Experts of a small language model: 32 experts in each of 17 layers, a sigmoid router.
Below are experts of layer 9 (counted from 0) of a mixture-of-experts language model. Rows are named router (the router's row for the expert), gate (a neuron's input weights, with its number), up (a neuron's input weights, with its number), down (a neuron's output weights, with its number) and show model dimensions 192-223. Each number is 500 + 50 x the weight over its row's rms, rounded and kept within 0 to 999. Numbers have three digits each.
Before each expert's rows: "comes after" lists some tokens at least twice as common just before its tokens as in all text. This comes from a sample of Wikipedia text that the model never trained on. Tokens count by the router's weight.

# expert 15
comes after: " the", " a", " The", "|", " an", "'s"
router:451463480465431583441431485521469518475475498465557534528560504536555558492523516471415454476545
gate0:490552463567518480526447500477501536477539467529513544459534480524492486411476474553449389475523
up0:481606511591467467495519573483559464562493508550499613499495453543516541460493470544450408570503
down0:391506476530533540535540442483470546465454419468518432517462474466520491489413476524489542544539
gate1:477500445435397537533528459482524514560486477536463532560529490465491398489576508453524515489522
up1:497572476509515648630488508551499464445518479488574511581474506458473501505518507549474437500550
down1:439491515515514596526544553592515571476392521581551454516533525466502488580520502539490456558550
gate2:445557472447467470541498433482498487479457444460581573597513504579443493531520521610430427475515
up2:492458506475410417489610560428401466461486469490534523594468481440453423499509470610408488512457
down2:524545566510477554491544526415475506470486469448512486517477525542588493537530483520558577555473
gate3:499524479373527410546477417444576498592458529581456539511539585515499631545403455418473453464546
up3:509546477587568601464626493555450544516495336412447492548511488530496492426480421513479570533437
down3:585485567504483508512445417484555563607491536443554506537476459449508449531464477534533564528510
gate4:456467483515523532476450611465438552538479597556390474421517456560550466476467546480452414501489
up4:432513527557422466475417562518409603501434646501421496348500486483586523484504438489501417521487
down4:499452472473471569531556506420459526501476436579448410458492578413591434571451599594513474676608
gate5:468592477505486490413538498551493517488572582494513562546455410519428571540468495542507549543510
up5:405523531471504490406465627608610452481435474468400553476431505522428604531431400539476492478447
down5:507547607559465445439408471576537482512536559485543515436447523446463435519479485527488471532504
gate6:524450447504456496532404460507424416576520474393430438503483464508580404464489552448474443442470
up6:484527551494491490483563389442525492518483525560453454535401562552496617517521485554451553502634
down6:441469491541503440543567488485551507586471549467484456573541522502423513445506490476507405496560
gate7:519519506541489450441556514443631547468504447540528490434551413542434505485480486481494463541489
up7:485489440537524534491508461443535513481517467514539480414514472581408467512453516509478554477519
down7:543442546514530438556478605496551436499457585465487427422559517518514561515479553489474439549490
gate8:499551570490497515484519522495553473558499486479500478463510502571473471549517537472474529534486
up8:506525454495525546575535501485524502534422444453481450479466507601417436517543567552535463522440
down8:472539513558533499402493474492462563565441492420506487461515546590558475460447491578493520553573
gate9:474435533504451510548627533478419520453540518391574548557444493475456505481484495605502503588581
up9:538449475548600496569540461505416469548467455458494475466530535473410507575404431393555474567497
down9:473464474439462530447474454504524468508437534531526524493472501352552599493445469531495494540502
gate10:459487451473477551501475460537523485477488497426460492484498509462555437461470519460486452530497
up10:496554454477557514555530481488482513517455586576588440552435462511505455527431507469494477531493
down10:545501534494415587422509545547397612522475434516532510469541488406517502487504516505460546426480
gate11:535507479489506444436522514460590523573585513444512524419621503426533566560496543485591421487541
up11:491459488506489481559465525504529495552480606453483499441494455387444412537415508547515488498391
down11:439530483525540534411587489497472572489481503499572469632486599546565498546484472522473481444557
gate12:542476447548448568468520518464452595535492544494508474510561558522370406481476522470593517438523
up12:402496430538465612461634534407493560497426461399516537519484508479536487460463522553580467581496
down12:486434601440507445467544509600446407532443404508546541536571519426548482426510543449372548523501
gate13:535459439512541525512437431503530479399534474489492495487555477443370493483540562484547526498506
up13:565493599489579510537433583517506516438523569407555435552560482459580570501464506476477461498520
down13:464515453458482508549485452452421504561427536415420539442464565527455465394522457510483487411540
gate14:528454511499543578543485560463481477476444542511564491568557473510533516508445391573474527452438
up14:440443460447500518440548601449462585454555507487506537470554523544477579522481433566472577569485
down14:471629445489538509450448460407556532519527513517459474437512468577511487559531440512476616386562
gate15:448538577490493507465491445464564599510470597451455478484503562518478480414444456514497594593523
up15:531533581458538551461488520594456441495561468482417526472451463516496455471529503466519458517444
down15:503525488528487502509532494577422493454415474473477474475523414560433487497545549466581567491512
gate16:483443472471459550449476509467539523568498463560547587454464512492482543512494470529449519515463
up16:465446518450551499457569467518516566512435429595411428423526569463448505544581565531519450470497
down16:458493513535476532515492439535550435501498437442515475483509482467459593568547461487530540525481
gate17:481505474465463466477486476560446418516537613560561431450492471452530456497506440452473484504489
up17:423484413441353508407438558526460424532420493518506550529455483434449496479524490534419496583548
down17:459515513528464476487558568591445455421460468527545517406524464579470513579520550478529581419571
gate18:491466490481474510470562524572563450494514462561470484426472517470432525455577501521515487468459
up18:489483472518507526431548596565476458560514418582521390454469539473423467532567457617490414423501
down18:544530569582370515462505428505422517552443452492465508522419519464545484522517457535501527561461
gate19:434422506472527486490472495548416543531488472511493488472493394598506569455541435520464513499545
up19:538530485511505563489519537455553435479450513593493547461405505497532498497484478474511365531441
down19:524533589546473615556468439497489577618497476382507544506514508518531534441462545494519529498533
gate20:453472492429577515544447519541468477439408522446591504508401533464541506551514472460485545541469
up20:497592502550424508624567480464575468542483443430474352501483491469470498450462512475516540500525
down20:467533519433499544511470495566427529557514393619508423527577457459509601450458481594401559503539
gate21:454476567425539488509447475488383508537477509516540476524497511447575529461525398456533533544433
up21:456474518512455460499473510618467492620512496514550481502508545430481507525511378534456524573498
down21:536475548495524446545534566524528530468474389525478494582484558458519358400568510435434490566501
gate22:401578496433485496535510547422592514525479504462452493554539539568500645446537448513429502552519
up22:497487535385558482430498485434571530519476498396579498583515462518448501460564432557489512503559
down22:490582492496563441460444463439529449529560578499423510499443607501491478535535414531522579524531
gate23:454505455480487526442537521523477527472604506523471505490504523568499618530519479561524463492503
up23:506412532590472531475537539461577592467482436372478474506490416530575551484467480517561530476570
down23:467507488488499517504518449505487474409491491631561509543533476547569455529439453597524482473626
gate24:472509474500456615488438579504410443461554522529538461462462445490452593466576573470472470475493
up24:533504466500555459478524481460476561467566457438408541517589587530642503471492406534473553498494
down24:547437601362480379499578419412474457643553483549537531514579419436492516522456401501458402554566
gate25:530468577449441461515386513553574507492524461474562558543502483501537568464522572457464390444594
up25:501457535510437453507353497484564527520553468514566496546621498494536586468514555520458541503557
down25:416511516445521417538551483457476499468468465454468584525506487492561523507481453438482502489444
gate26:476514535522503553488484507522515486513544445432425532590518545558549576576550521474419534449487
up26:576480517416561502493451544513504537512596528328475518422538476500520469462464446511527482466505
down26:482479514522491497549483509546520528477410443555487514482519547390572526476550464498565521518428
gate27:562475404531481552470546512434432566440536493407529527505489472524478529527470482434534417483560
up27:598560434518471512543502599501493461476450374455548508427519417458467466488466502578562530500349
down27:554530475447558455512482463497466333371495474563501528503486528440600418496544458470464440519436
gate28:448468455402474551588592616472635480437490475485476558490505498461523438512493442485407441471444
up28:530513513511572511502370520507442440464504581605474453535526499406486587501445557558504523576540
down28:546528419554461462453518470385618497581556552449508461477527566517542567545431483500466509560505
gate29:552462470555402563474591518448450377469534466485503491549489437435440520488543512503482445533504
up29:476511491480474517573489459578494462432433586482469563475407511490508504499472504488587549515521
down29:466510535533476581490566544554519442570475517565443504523403506429489506538478478489434604515455
gate30:514491500469431534471540588389492368421481480529471463496525476456452398511570494485496568503419
up30:546480478404548584479475522553571464468467469506555523502498430474554521549408521443508589481530
down30:510467544499541406441426508550513502475537510576429472560536540454553538374550515468534467471513
gate31:489390523546477526436534479535456536475537476576511456545479465411531496587479467490505578515523
up31:439530504476530452521443522469596520578505472606557570538505532506411653507512598462538491500458
down31:455525478468481502527463536401512561528592583395514519488475487422419472421523524550550555481549
gate32:365609498518486547469463512476560504548504461476520518504547511611424574505497499427521365450524
up32:532433503493468523513547427490465418474516522503480539535496538547498473506489416475439554596554
down32:453497489508488534585516457482545557504511410525518428527558405567529590460497482405464498519487
gate33:504424474471426561425526460469558461421532412543534465515476493508481484465541568463392472620537
up33:482561472509566396510549553572425516604409615449502517550505567547506543495421498523538512424491
down33:566474420465483592520459521529578328551484540455498529543448506515439441520521480481506487492537
gate34:455438374479520611465499592567511526557538492469600468467448516494473509560478480495460424528494
up34:568413528510487465511481555567572470532442483514496543511467498627552559517448386509483480503486
down34:518494503504494520486514547446537458481460553492521511469523379515526572447466452465491476441506
gate35:475594493450456552412397511495500466454445443390408350507557511497515503474539511469517455552527
up35:473586569507611490368535547412494500505489425549496481464513540509576506449481485589530547503460
down35:515516526473510419546529466478482428505497533539439497502322493501513462494461415537501380468571
gate36:465561505487518520451548490594402593460435614510489376459501483577437474486550481528467451411511
up36:458615555436477450497573469478542478636469523564482492487500554466438474381488506491475459519569
down36:539549509405539501525472470441480527474440533425459485561550525498502535508565456565490455512527
gate37:449423474445513455446499453572565497430485529500368489498550536519497531384517529567351481463500
up37:491518513586499570467595450480512474500625431412528533507461486603487500516462534584426535548484
down37:572512464535595472440590533464534442519535414549440532520495489622487422512498550389481528567537
gate38:420450442490535559512499496565478523338445472452466499503518552400455541490510547531366570573447
up38:474530487530484516531466563521503526614485557576540468473464435582506494498533496483571464459522
down38:437546529351396563596428515454532580514499512524374417488444406431483463489456527467475539593493
gate39:441523473420519526479530518504578494501530448508500484415528446615469460479541528514535553514494
up39:573541523362548437535492489459459450570464478600491476425502459551475529458474511521527597528565
down39:551517483540548463507443441453511539559520481557500464587487602521567547585559439545488531516569
gate40:546485508429497487602535483507451544448461533451472558529418551550505438399492485525472444514492
up40:584547470572575427510487509536446460512520493568399416517592471490540492443479512461488500419528
down40:526467457584501483487483412503539486513507512528497542528561462468486550551491530416517494593508
gate41:473517466536417608456466596521475385539466507536557531527517437528509497495489547471523475387507
up41:550547528428471482468463533434519539498504499418442448495560497562495471495461491526497486471495
down41:434527581522519456522502496487432498444538580476548566460509483439542508600486459525499522617488
gate42:501468556418460483428472467520509503496430481420577405522501490462523492443446508549473566480481
up42:490457474397469429455554461476518444495430506469502491456475476539526460434512537505504480471497
down42:481499486619519515500429469522541479475472535435418465480559495494498528598540483558533482605504
gate43:537587501565498589489527491488505574377553501467432429488439581495449420387496528519539476467555
up43:474514549391442396465506573505404568535473552498456474404431475513469454416480589455598502553445
down43:528493412565439494507514522577498444457571454505486474515393635529516524400491471483474537474496
gate44:472487481543458575485543594457504446501390542541497595484484499494483497518526535511539455595502
up44:478415377513490567458569445544441474525509505500485480444541504629478430499502496542524431575557
down44:508591383536468483585477521536529529458456476444472511572516486547510461457537512525461550465503
gate45:441425623485446511412449528565522556488551522543543495544548497465581517620470458473477496551566
up45:522521502434476533469473403462452483445488506515423542559448513584491572454479390575526526467572
down45:481519558476431393445609562470439471488527466590586479527435424594330446536520415514559508446526
gate46:538464458470589540489527451529490602454545562521542553511553474544496545499468469504491557482572
up46:493437399484436498442412452523461433507508511427518552467572594530509464485521483490497508503493
down46:534498406501503492529448550466456531442559455459480422486483542519489433515513427511492488556517
gate47:594471479421565566530517544498525474514484526536518483524450418508507625491484480531571498464548
up47:467487423531463464438559438550502453525447424541519476637549520430562455486558524390634512555586
down47:504487509513476570453476458529496418475479485487599571567451536536509430481455521470507420490542
gate48:479477477434536491495560507444392528513501517470569561590614503499532469464483446505419539429472
up48:464549462470510508508525427444494424498461499444459530396481476516496540450548525525534469462523
down48:530446577390512565512520429517523468616564494415494497415558540446627562494432542625481579446554
gate49:526386510386477532444457516608399583514429459509496509473454578517583429546478477523470571561504
up49:536603521464470478446463464477553507453531548393602548441466430462536402507483446444600491563482
down49:439518500495442426541515463568496448526513450522418430523591562492481470471502446524475507500469
gate50:485421502374464482518522484464469575569469536471530402512605536554524462538481566526470527395587
up50:555450473471552576453488523548377476516490529485544501560593506399557464534529479522518607427503
down50:485539481538445540519452504506447538516536454531549508464512520465529512461472508582519448620450
gate51:512468520532500543554463440588548419484515539449482456498548519479368527538504473459437397478523
up51:529538356570472458445446527478500466501559550478537592498453417471423533530431553506463516554487
down51:482532441615557494530549576573479367434622562609475437476534456501463545516598601478444517518513
gate52:425464536466491589435559568554533429565539530520453566544521457452475425535503482532516461467502
up52:609429430511529605503482501478520554453488548413439520429498505474555415469451462545538500511486
down52:558511500489448572482599571572483438577503458453478563538457541477514466530595481585437516461479
gate53:477454498376456586496469430577517559588503487547592494539431467575579495449585501454440499456520
up53:611459490476522548535526504412444475506501407527439498535490532496509476533461505549517410562468
down53:518469463524549456533440418552478516478606365405453454506454505602456474446520482483412479511547
gate54:455419534390470598436537495484489458434539513521519473482428639581496417478493459480434456469522
up54:540580464538556466538465479524463527489495505447497495519601421498551597512480445489576574450578
down54:517505459462524535478482548568581373556544422512464445542520498440489553426464498524471416518493
gate55:483429449444386605440517498475507581388507521500474540502445467561494498536526582538537566436487
up55:523484483432536538486532539494474656442480584463618515603467447538568491470530489504483548487524
down55:466498571474511578487551559544514513532436471451569507556531551479617498465495426601507608495450
gate56:534446423460438565487563559489561422508467522528426442549459491365549535553531475579547423436497
up56:491567502503472456461461420500511510480504530480429519537532460448572556556568509412473460475566
down56:420419467594418478535506457475476603479457410487524407468483470446418423525567475524477472496449
gate57:490430525496469527460441494489485537537539490525459484474496480495533617492462446549384421407520
up57:504506538537523502536454517484517557491562510621535537555514449470534519495474442521512442418488
down57:461459508457489578531514573491549490367531465508401483489572488469581440494588480453487445518504
gate58:512530536522462506460515425481522506497522512482455515493557572516461621534441462495440498508543
up58:580525424493548492526563421442437450554499432508491483535540438488493392477557459494579531495403
down58:540422454417364458530466427581497501496424482523505407522478565421508571510523520555557435421481
gate59:521533556362562465448488530436452460430502483583439498457462473486488523485467466472418507462515
up59:423534515563422474492526499516471492533460582440520398568485448475542513506538417518633540535471
down59:526459498531529509509494479603506429502452514521541484473417540443514477597469518516470554500493
gate60:478539449473530535463497529501495426539636435495507492581472495557514480428461412516486449465598
up60:467445549500505423540404509492452508527464545486452492477464506476468483516433585601549463496445
down60:473518506558501620497464526567554545492528458569513447643461471488529477453508576460375468541592
gate61:457481542477500519441444468462346546599474535486528524453503491442485483483525543566510454474446
up61:520517553492562549538494451469472466459515476521412441542505475467475541500476496507463570469456
down61:514530471562411547505469455447490496529568514430435421521485451472489455463437538470534505509530
gate62:545463467499368567536450495587490518514464567458546401502513517460481553491592467438481488599555
up62:500409539450576427430577479586533511561533467532473590510473582508401492463498517512442526397508
down62:543572537412501540517545433502577494464462592518568526529568479454468468483495430426415477526446
gate63:505567412473472474447574532395429459554549467544482494442570464568393573547460405515399468458508
up63:516470561499517536582369591503442562497563545471553435544518481454508513464521479510592504560515
down63:442482488494407522555500450484460523522554457467580498453493514427413415443499557491488512557641